config = dict(
    d_shared_expert=0,
    hidden_act='gelu',
    router_score='sigmoid',
    normalize_top_k=True,
    routed_scale=1.5,
    init_std_o=0.0141,
    init_std_up=0.0141,
    init_std_down=0.0141,
    optimizer='adam_variant',
    learning_rate=0.000563,
    batch_tokens=262144,
    max_steps=5196,
)
Below are experts of layer 4 (counted from 0) of a mixture-of-experts language model. Rows are named down (a neuron's output weights, with its number) and show model dimensions 0-127. Each number is 128 + 24 x the weight over its row's rms, rounded and kept within 0 to 255. Numbers have three digits each.
Before each expert's rows: "comes before" lists some tokens at least twice as common just after its tokens as in all text. This comes from a sample of Wikipedia text that the model never trained on. Tokens count by the router's weight.

# expert 10
comes before: " the", "  ", "\n", " 0", " 1", " a"
down0:143125127075086110128128128129106123128144153119122101096137142110124139129117143164108114150104125114155114131131146119085152117116070090166119090166144127147129106173121132180144129140138128119111138086127150110131105077153138180172136147134149121126151161123156135096120090150143139132133119106132100147105134104134145119117119120127102103130117164104104131103136130096136119119115
down1:145120123131138122116157127169116127108099122141112094067145134100157113151133136126175140112115064142138121137105180129102170131137104094176115079125142121100120092143178104116125084131130103121094127132135136146130134130132128155101162159165107143130173137158144158124117103147091148153105095119098142083069114120140121170131148086132154106119148129074159138107088118149130142114156
down2:136092131114084120084149131134123161116148127111104101130145116103141146122138099087151122121156107134125138160130139157123082103067134080103138111125093149142116117108159148124124163091135108123145075150107123136148104145127131124148121094137107131148133113137140126138124129136116130175111147177087155172141136145173141152150138126115162149134126134079081081106129099140109130090121
down3:160160101097106084133125139114126149126127111117104128170167180096114163166125129114113101132154132114152124126118141181145138153110054105135132128112123133123087129140149118119162154123149138133122103144109141112133134150095130143118127155154147153126124127135126121138121157153140157133126128157121128159138153119138121115160106124111188101144149049141112160131123127128154118085118
down4:119111118131133106104124130100084132074084085120160107158145125148146111137113138136125099143131088093159107144118132163145154163145140159119137141150066129122153104128086145112120092112123153154103105149110134156104120155109131110086109139111159148146123165095095166154162104115128103152157106142111131123143140138152109115091156097120124140145116072124115115128169106154163100097135
down5:153126100101189158125129137132128119123065117173125149148155105141119105131117124091123127154104103102136097130125136118088132128116136154112140134097100127089134137093118159150180125138157146123087131142135150165142171137121170102153124139145066142094154146138140146126126099110128133124119127107112119093118138127111130140092113110143148147152131132107139095121152122167119109129128

# expert 3
comes before: " the", " by", " a", " to", ")", " in"
down0:136136129097127134121125146092165107083107130123127141113051065143129149092111123147118090141119088112125155148121102144089169124109116128139158130143135127124140134150121100108101128082122101130159104101130146120171093126107183071150145109122142161146132101114103117109103105150120163168142092160129151142123132119079113119128090155125135123094187149135118120157155151094136161133142
down1:105083181120071151147116105110128137160125149130115078144092159091106104108116128138147147149102163127098136166128142123147128115089133147114122124110120104137159142109071101178146123134112112131121123107142146106133160128122128145114111165160182141107116124139166092112146130145154177134154110165140082143109131108080129106085130093191120144107104094123135142111130149119125143162081
down2:104116114109136150127146145115138134133108119125167116139118105143113132156129140078100124098146147136182127134144126157101149144109171103123139161070119151136072126152095137108114123102126132128124132156134088115107135139121095074147150125133128109118138159116122115158149110104069079079138165115113124130115124118094143118110136118113139137105093101125150124163126171101148108108153
down3:135133149152116106117121150135116119145102138101149148111114075164078099138159154086104157091101141162134138092097187168092179112079085074109148147150140142128165108136115067146144090146153123117083156145095138172167179115124116138110154106148114141085102153145094150090124148138065149130121088126102126119140129113100142146105098141159155160163157135118125146123086156161095144131134
down4:156152137132129141149108120111149127124194148113118115105135106098147097135144145118164123155118106154170128149125105104136102104118135120116118149116120143137055165092138109094156128131127101131179129081138143116124137139077168210155099160119167150124140119151071193123144109129121148135115110096165132093123096099096151144143127105092109100154108082129104117110125148127140141133114
down5:106141108116163116109105143118106112180152136132158134146152135099159112113158112135129142114130188091105143205096106132134149097084140140101123139164120156139120161140187092096101113081072143088112147088089154125114148134161111109167130168158164137073164113116097149121158067155109173127166111118105136133161119123117099119103099133142113161109131105160104119137141145144130144118146

# expert 4
comes before: " of", ",", ".", " and", " in", "s"
down0:140089137118140102109157171126097086141107121168148141115140145129104170137131150076134158119105092155130119120123138138118156117146117122118129045125120130075090111102165136122079165113115167167087120137137123105125156146141120173093163100099118115039121162148086137152162131103162137103150108098122136127126144108112127089102182172120131148092150163164128139168154120187082128159108
down1:133104126149119142135139095168157138166127141113155125141116127163085122135134139080132126150105172100193153072128107119113142094152112098123152150112170095077102144103126085133131102141160102158115144136096178141102098087145137116127106150121137128156140138116131127164136121207146096133138110140115101131115114090074114131112156159102156100102170114122155115151115087115158127122127
down2:081136097132102108133160134093084092142167137084126128129129087120090132114121156133112136144136141157142152123115095110137147147123131091154161111094157153134154088139071143157141113154093118120106125131117120104138121142151204125115126073135171111115086075119113106196101131187142115143137157151144138125117113158157115138101114126172142141148132116085126157149141141158149109130148
down3:169147165090103130137121149120123129136115166097142132115183119145130139141145151135178081126151112143143148142137131111120122137162113196158109155097110129092147158131145114163170118128136129154070142152119102119130133143099169139110115119142129126120139161112114130167085137139125129140139119103127134138119092119129145129113141093127108145138099114137178139138128113117094155115149
down4:082132134154110158137136094159127146148158113118157127110169151100114108171126148142130144137123168095150165139112101117128100154134134132144140128137102146133130114149122097125164150119119105118124190135170130135166160076125158106109143107133132136116105157094167149127131126098159105143132141108157141116123105094168149139161142071145142165129093155091126134128147131128113114156147
down5:140124098168096145092097099108128144108132129150105083142122156194093089111155115137130142087146122165122144108151116134124152098135128124090120101105155138095159116114107098134124113089147101093143140197111132152144129143132137140119149172134130136115135121184129082135091063092173146139131109147132142107132121166115048154165196118154123184134151156109144166132145113100135142111079